From a checkpoint of a small mixture-of-experts model trained on Wikipedia: 480 SwiGLU neurons an expert.
Below are experts of layer 5 (counted from 0) of a mixture-of-experts language model. Rows are named router (the router's row for the expert), down (a neuron's output weights, with its number) and show model dimensions 96-191. Each number is 128 + 32 x the weight over its row's rms, rounded and kept within 0 to 255. Numbers have three digits each.
Before each expert's rows: "comes before" lists some tokens at least twice as common just after its tokens as in all text. This comes from a sample of Wikipedia text that the model never trained on. Tokens count by the router's weight.

# expert 10
comes before: " |", ".", "–", ",", "%", " |\n"
router:166138122146104111085148156155178147085139186178209175145169149100170157115158167088105136180152165060138106118049119110008082109169150120156123083144113105093166094132115166130171151126096146126102085165148091150153090115129130146077104184074111111084154124138113168172149182132146114113
down5:092166143116170141157202116113181086130091144105119108079105114085110108135137144143161140153103162112088074086121155160219068168116141126118140054130152157111128159000141117116128108150120108118158138154153128169174129110135131146089091125116152129185130123132151127173103184120078099110
down6:134119111153111125113105127145096141129058142087066125162137145110158101096063171096116080202152135093110091122151116113060156139151112125167085132187143078141116161169162138128080100138126160159191117124156123164144043123127080099164133109136177098067144128138151128150108144137108112118
down7:139167113138182108110103155113171165150120111139147166106107123174138145140167170127075124176139088162153143114126130103043138153155094144153131138178101142140151065099176095120113112112066116104046047114163104119075092168119146110177166140149081053106113160176111125159106133130147113172
down8:106127114133152132102197098168102106158177210138123089174145133156125125160150161120106106119103125179167142110113117186118113196118173079168124112101125117095116120073086125177092133134145154130158153134104129127133090088174143135138102160151131154114138124131129109139112125082131099118
down9:127149111117157163135108137150119116197171154126117142141123178168113166118128118174129102083099065165141136107139110137109131172139135144123036106227105143151154099134137133128079096099136163197085091129109107119112118085123164155122103100089136127148100117155116086180093094120142082083
down10:024125112103090112106094156077162146139127102072154109136117073123143113104110216118129094087153143083107136111146112130108134106120145072146144108137132185157155144141113120090094103180128130170106111152096104101088109160111076126168131081089107118087125126152145113076103117165081173120
down11:099083127147127113129082073109123127165132149121097132103171124136103151167137191077131111111174120105160127106129099101140163187143130114134145114076115110118146118116109166147160150103153135105109092086076099140179082138131151130140137168078141081089160113182161191072107188105087100121
down12:173167186122116077102139121047131173122129159145097062151092112140084116160089080164066154076077129145097111087186078138143165138135128119181115157157109100124159137070125091115160148095170088093125154135119110104134138120137167171114109132137141074160163122105106134108090156083135118160
down13:139084142129070135133111131137154137154104104137127107138148104142096110085124167116124039101124186096146149144103150136126134139087191139119133128105168216173146132080130116143093155160116115116087142114211157208161076112156147138160121122157061149091106187135090077065112042100151128102
down14:125105165027137158137173176123051131143126143136113157142103121120184108131116053109119117196154142211104145108137092132136129077168107129128147101122123162149103082123111065161175133162126113149194165105157116063113108119121122150095151079134098191123113166123101100130135103182137158093
down15:143103152167083122171113216124196067124058140127123136073077077115173153137175140131177134078123102122124112080120098161092124086171114175106164117132101149151111128080186092121130067129150125138096099103111150145124142104109114132165113201169097113149131134160111137186091147138110130099
down16:143062164118100112125087073129214085092157145111132120134124148078109114131098111186182123124112162112144103125165109145140125096145141098119084112114076122137145118109088120139130139170139136145149226115119119103134140173137118162131174158138138104118182191151205095129137124129128156126
down17:174085104125058163105091133163150108133078133069126231209152136094124101105089138145125125065092165112097166181133160163074063089154129139106117176092163127099054141104097148166134154106117145124113141171105102150107122119166114113127142149129113076148146078089138138097163194110170091128
down18:167104075114205112170101135143164100112082083185208151172089135152117090102074159089133068108116104076087150189159127152116134122168087100114133106108107142166103118106111119154153113206129184129144077104141133145071108135114195178149065111100127076121171143099130110134121152097150107111
down19:119131145090152121069107120167175091135094145054140149161127101095118105125150141102110174128114151190112106129094152151140131125137095135125121105140085095091102168124173077114096178127077138129134114151081201193106081162130164154122105154095139164126130114189066161144162145122142060135
down20:159094127170139124103157119151116155138136129097041157132118157144166109113137111094166125101209142128166109177091175152144077097145113141140070070133177126115112139147117121158121109173125194185091092172166171095087126116186091090140102126122139166114088126126123090144076103175111161121
down21:146151143162196065153142099160140153109127106169111160059133126150162179096116217186194132167110075126182113210129145119105144094112128108136133076121093091120106108085129115143145102076105149149135141167137161136102101106136055066165071194125122099144143127138149153136093134098096119138
down22:186102168111128129138064111093086128108167116123167112139093128098148118087094128177114092118149117132164175095166155136098176107159082098120183163128150175099124177100053126195107146138099150169158142107089093154095150129056138164143111064131112157123091152111153198189080105141183172120
down23:125181074166138081156071168154184116141137162146145147108154152109155131138110139186099107170165149104148117121154146107132120097172134103122119155106163106106101168117127122077147082140083093130094080141103118093122148098158135111122154090137153131214096122139118175171172099172097141112
down24:154115148130108101179103130095167129144022152106175145093124123094121074117122098124044196134153120176139128121152168126121154175172191164140182096157140159136146139106117075152107114112115152099159032133132150147113122119176131153145090103120090040133103177140123097085079177112119150144
down25:071067101151153102166195141129134111145133168103100102138142151127117158098162160059074101189131044126143179158110118118092067138127077137119143135134124173112157110148106052167151120115095140202118102135161136163189143098123120115144074146132116116160121139083130237121112148161109126160

# expert 18
comes before: "20", "19", "1", "2", "0", "3"
router:131133108110064142047143181108158144096118164157189109146141167091135125091131149123129151146136179073159104104114144139081089095192151148155057150091146134129136113145113159169131117127115135102139096146133118146168084113112135140103162141072101128066164106062089163150199201142144116141
down0:125137086086145193145140144095183107160160155108193082091092136172118128117139138095196094096161160176088072104116123131039124116154124153129119091092161110163142120078151148156119139171144166071106161139165096130137071137112157123119142110130157196144079178137130121133130152124182096126
down1:154143131114134164064114127122131136116127066179103161139131157067106137128116111151082119146107160097144106135083182129159101103143114111121122131135116102160118109212194131100159138204123120104126138160126141136152128106175173126084166098164037143128111103149100173107097122179141137132
down2:187135146081133147106115134131161127138126144072211101104167094118163142193218111131128102077176146126119157073150095114112070131076106125193133100143106121075130110148150106106173079069132123064079147132060129146145159136148141123119106115108098057162107156114116132136099172170161087128
down3:086121158166160150131105160149187100202167165117032139099189144131082135110111152123112112053136145181159099116141129114118126175173142086149127116121091138138128098106088121112097082130137105112165135173146124111138116029154094140137148073113112159163159139155167130102177097196133134096
down4:093139137116171118119155131096118123158124117123212107128159100161085105142099133132140151106051120034127125130114098138108198164145103097079128118124138201165119189093081100142141094127129114118126089132133119131083079064103139145129138143111125183131127112133153114116135149128119131082
down5:154142153135128135114171163123129130063157131152149073138138131142130117098170107030163195138102108081106151141116155184090118155093134065125160162151115123094124202086141145128139096146100157079116159144143117158072173121141104133193124086107139136137139110108112105068120079075133120116
down6:132144102123113145205141182122132097180103193128171129113078165173119116030125144110078133109161163162110155128123138094081095123125087118121163100170109098129100126140136064166104089080142096140167106135152092145103201086155113107134127144106117107127124111086078118049134156100139140070
down7:142095115096174115156165119131141152073102159110149095149141113106153147128145127145098108132111176094127120174124199087115129182084156089174131127157034159173137180127116146119164099120169162134171147103157128147126157160097153142138123122130086155120123150088102127167134103151133185148
down8:073105135087131083131159112124134145154106142156041137095105162142183125053139122146128145135112108102120180072102166094121143126140111114091092166132102132153129161172144104147062163213144097161156127064145134169146082068046085132108128083107089117109113087107049122072133146123127160157
down9:129163118130115154163139089119170167156116148143124147124126165089147112128135151101165120143149083070077176071148072158105084071138129123102092121123140115134114103141127140157144146097132100152101088063103181076080124156129129157144144090134141161131151122121182136191085129124106090139
down10:165123166119136067106190117183110177063103131148111083118148136113094071098010179078216169106106125205141091112159125171137110156111127108102142110116134117141178119151127112138124193139093179052051136176129082133106141148083143137111139076111118074172101099191156158162107178118119094150
down11:170173139172145118128127121157189122082145147135101195114081151120152098131110064121172114177064091163118116193066084120065143159127163109138099151126115140158154137113112131150046130173127136154107097131118138083113160137187118103112100164149142166067112102115138138140078139166100095079
down12:149132194175056090123116137129120117125147163107152129141142088098117100163063147124092144132115071151126165165073091130082143110135147131161093159177106015057187112137146127100176155146112095171055134195127115145142110173105126070124150139175081133129092120145083113126104192112096123108
down13:160150120066106161127171128184106122119130127126187043122107196145067080144144135099115082068168110150083158144134090170130104134110131141073089123101180147114110114117115127174190152068147069107113063106093117116092143149127131176149114065128124099154149131172135168155210088104164075110
down14:161143165136136151117143067092130136157107102099119102153124175142134117145140110115157066111069175145129132125104134177091113140145140191145136136152161168143100104162125089160139047138174184165164129097164136125134124127078086119164116052193099118049200109139172136132097101139180108129
down15:122141146129142129081173129216140074111111137111121172176110111154184100147094133144126179121127130159127111169134160140121126139125123081138135106097217182128121167152181101085048142108173138133098125160126142108130114182121148178148083051161163102134111106083164060172132121121057086177
down16:118093125180171144086147115120197132134134120116157156108225050155121113156096095104121134161090164056178096125115148138219132168132125125129144169077121103158181095112084099113098134122095165140134100078155078116128054080127161144111109094141133113150158114070133152147125123124125176084
down17:150109145171072214158075131155137075112136143083184126090140142114119117153162120108101114123139114168165107125105169106050175107152199194113159097122100133086081113104124115132116174138121155128116125111173144105130145133173074157105119131092136061155105161175109124109123099168161133164
down18:154122128147116090167103205122120154149130097161206064079118138139102089111120095095141163117116115193069180185124080131105165091106123118134127106101187137169105134087107157065111107076128154139162104145065166109139127157132207144121091107056077116148081116020139127109097125140093080088
down19:167196128158155119135048153088156110170087128147088156110101124110095064078120156084128134164133129082129089166108149098136151120100059118123134163118147144116188120129091111098118144150101062132115145205105091187129116148101094096119164154168110083124165127076174168181078136165140132174
down20:160117124108082124106111070099134134129161101142140172154125150123105119128161129163102101107189162128163124129152152172151123150142137118159086114216168095181127188156171111213117108091072141125158089126096162133150146133153155136142104050091126101141084225163139065153155111157106140093

# expert 3
comes before: "-", "|", "==", "===", "The", "In"
router:144122113102116125100136170132103161128121175118199111152175154124131161126138112139114178191126176080123086114102131138047146129158172162162099124115149135094156132151115204149163131128128134130085076105171117152180100138134074145111137149114106116080181107086121155151182147155151116117
down2:076082166139146197150101198050175092163173116137067093101051162113075102155078156145083154151141181093115096171115114123120146145117195128109120152107121130110089101117130130070129109139128172066124131178138072151049158092138132140136132121152137114123110135177054188107168161151117143116
down3:086156121170110133123131114106145078196109137104166082125124096160153155139114087120161120105135114135143124139110103136163082162164150166116069067128151115107046078135156103195136111098110116116145134097126128104162111158153120124091124124094118143132168114146104173197095200165133140189
down4:129175085121168134116109161099115116121064142111134083191187125134115102142127120151153147128159161082092090082189139117080149111143124130136172185169150232130130160153118093097146152118085148129115154100110147104093058126100100160112043148137140122168135153140167111147115140095091131131
down5:134108061148167091113068127139138149124164095116134128120085114107118080176090063156145132082135153143136107152143203226112155151104103132130107148221101086154123133129054116156110141088131143147175125165117085123128175139077135167060064155125127101158125133137068120151076092164149162084
down6:197155125127101093156091179074058120130139120102113111156110139138082184168117128180171126147066118129128110094109136153147101142035098081111195176096090148118132111112151143108105113111132109094126123081178110125175140137071174124121116135127161118123159157106098156154133122107069111138
down7:093143145185146125110173143103095054151138172172150113148075112176075158123134117132215141117143113105142137153095123169133116136175147075151134156136148116142085126097100147132069061159147128122179147087127128124114095077189126125163162154159088131125125112066119078162201113105094099133
down8:140107150087084154130126083111093153128110076123149136141101120162141153143103156149086115135136096156114143117151070128201163113091088080152133159171137175140093060172150165030157095094158071143095099112076071117114163110139125108184088131108118108199108123101137150034116098127126158142
down9:130082078163088148141152103130107135129192196141085121167142161152124092127120146148105137083125103133097149151131109127150088123093162055131096166146101145164171179148128177116123191122167111108089082120133094146181135075152133133148093132108226096119145131111119104099171114174127137084
down10:052100140131103172143095151169175108096164083133183168143080091169145077162084104103143123087125180135111143153158201085108126117173066156123169122121111101152113121121095156111107096125135107115080150192105136162104153109207155064137112092158149153102137114148091161127141123188122117099
down11:122138160149200047123203173140184182132151132173200071144144125112157165081098145133138120120142086060116125078104087106084071108138090125152158098110100129124147155137114113110127145134095128151109110066101172147144156135067176080143153111136128096114169157095134175138119125115105123112
down12:119132136119078156149111122167125142092104099130145109110067134119105171134099118113135152181135102138127125131093079088086148152129118116163174141124176156156111127126151112119121137115113140142129099139061109131153101122136135130095107142123084167143020117115031145128100128104099117147
down13:148131118078145123145072159097117108112148096110190191067114070089099106145109132164128139135120156095135103097092161094137153126089188134119125212162107098130169149147166138088131153143129104103143190156119148179114146145063092094173114135151137154130064081131095126070130169158106162181
down14:139155175141117091164161108172126152144118149081198165111113101136162145163140031178115115136063188164121142126158067065143093109071109152158126158114154161129187152169139129154088104126155121118081153079113100071125131112092090110155094100137134164141095086136137125056108093146201092146
down15:044122134114137174152093156071165143125115146124089104145132181106072083143106110179093149145140077130119157170084036109180137134093131113106164145115098144052151134161058162154125206157153124135100172125174128116133105171156157120107175141141130139106129120170121165185168082123111066108
down16:122105122115150107096117185113086190052100117098174068117106062143142122149155120112051090127131164137085101086113142119111121119122132138146077106101047151060100117159156172115107121110126165145137133137178209101100129112095134136130102147166071091125093203096119161151167142155188117173
down17:149057093152119057079158134224114059123130108102185098108100089139089096136136141045131151093090158141125093136133136141120154118155152116175118115148166137142123091137100147106160156130138124164122068071125176096127153119141173111098120107093097190170126108114171107085096107104149128175
down18:173130163091061150144094170150077090054117148108169082143124175091065187086097116163129148118050118099170114101152222146098076145177138159134132084050075117155130136191156157137186170150136076180215161101112119142079143090084153142139162114158122123162131112114166121122140121100150198117
down19:152181069113124149093096131178130168113162134110142099144113103174139126129114106117146098115158151102131181108073090158092129206128170149153064091120118119105120142113141091152120098078131127077116139146084144173128140164125154118130096087136170134201139163112110117194122176109128104101
down20:127210166104149138161114084142155100069153136124125086100202158147121169119165120079133158136125068077136091132093125085117173082075125122163205075164101107104132105182144154146132127119057155150130154124052103090148103121125166135127136132122134113137149111126132133127168155136086129121
down21:115179135162107062146109082041184049177139075112149071076124175163123124148121148103170101110097073164128207134147077090079154155130095123149108172154124124185108106116078105152133167104128082090139143166111148194109171169128143157174108131157094127130134128075173161135129103104174135068
down22:107158135086113146170195162083169171139161109110166105140078151110096147143172137132155110146124117127139075138109110072073131109150136109135123107133163131142118132121159177175105097125145078117147161113156144150132199192168118093085134131092090122124132154159120133128118135159129188137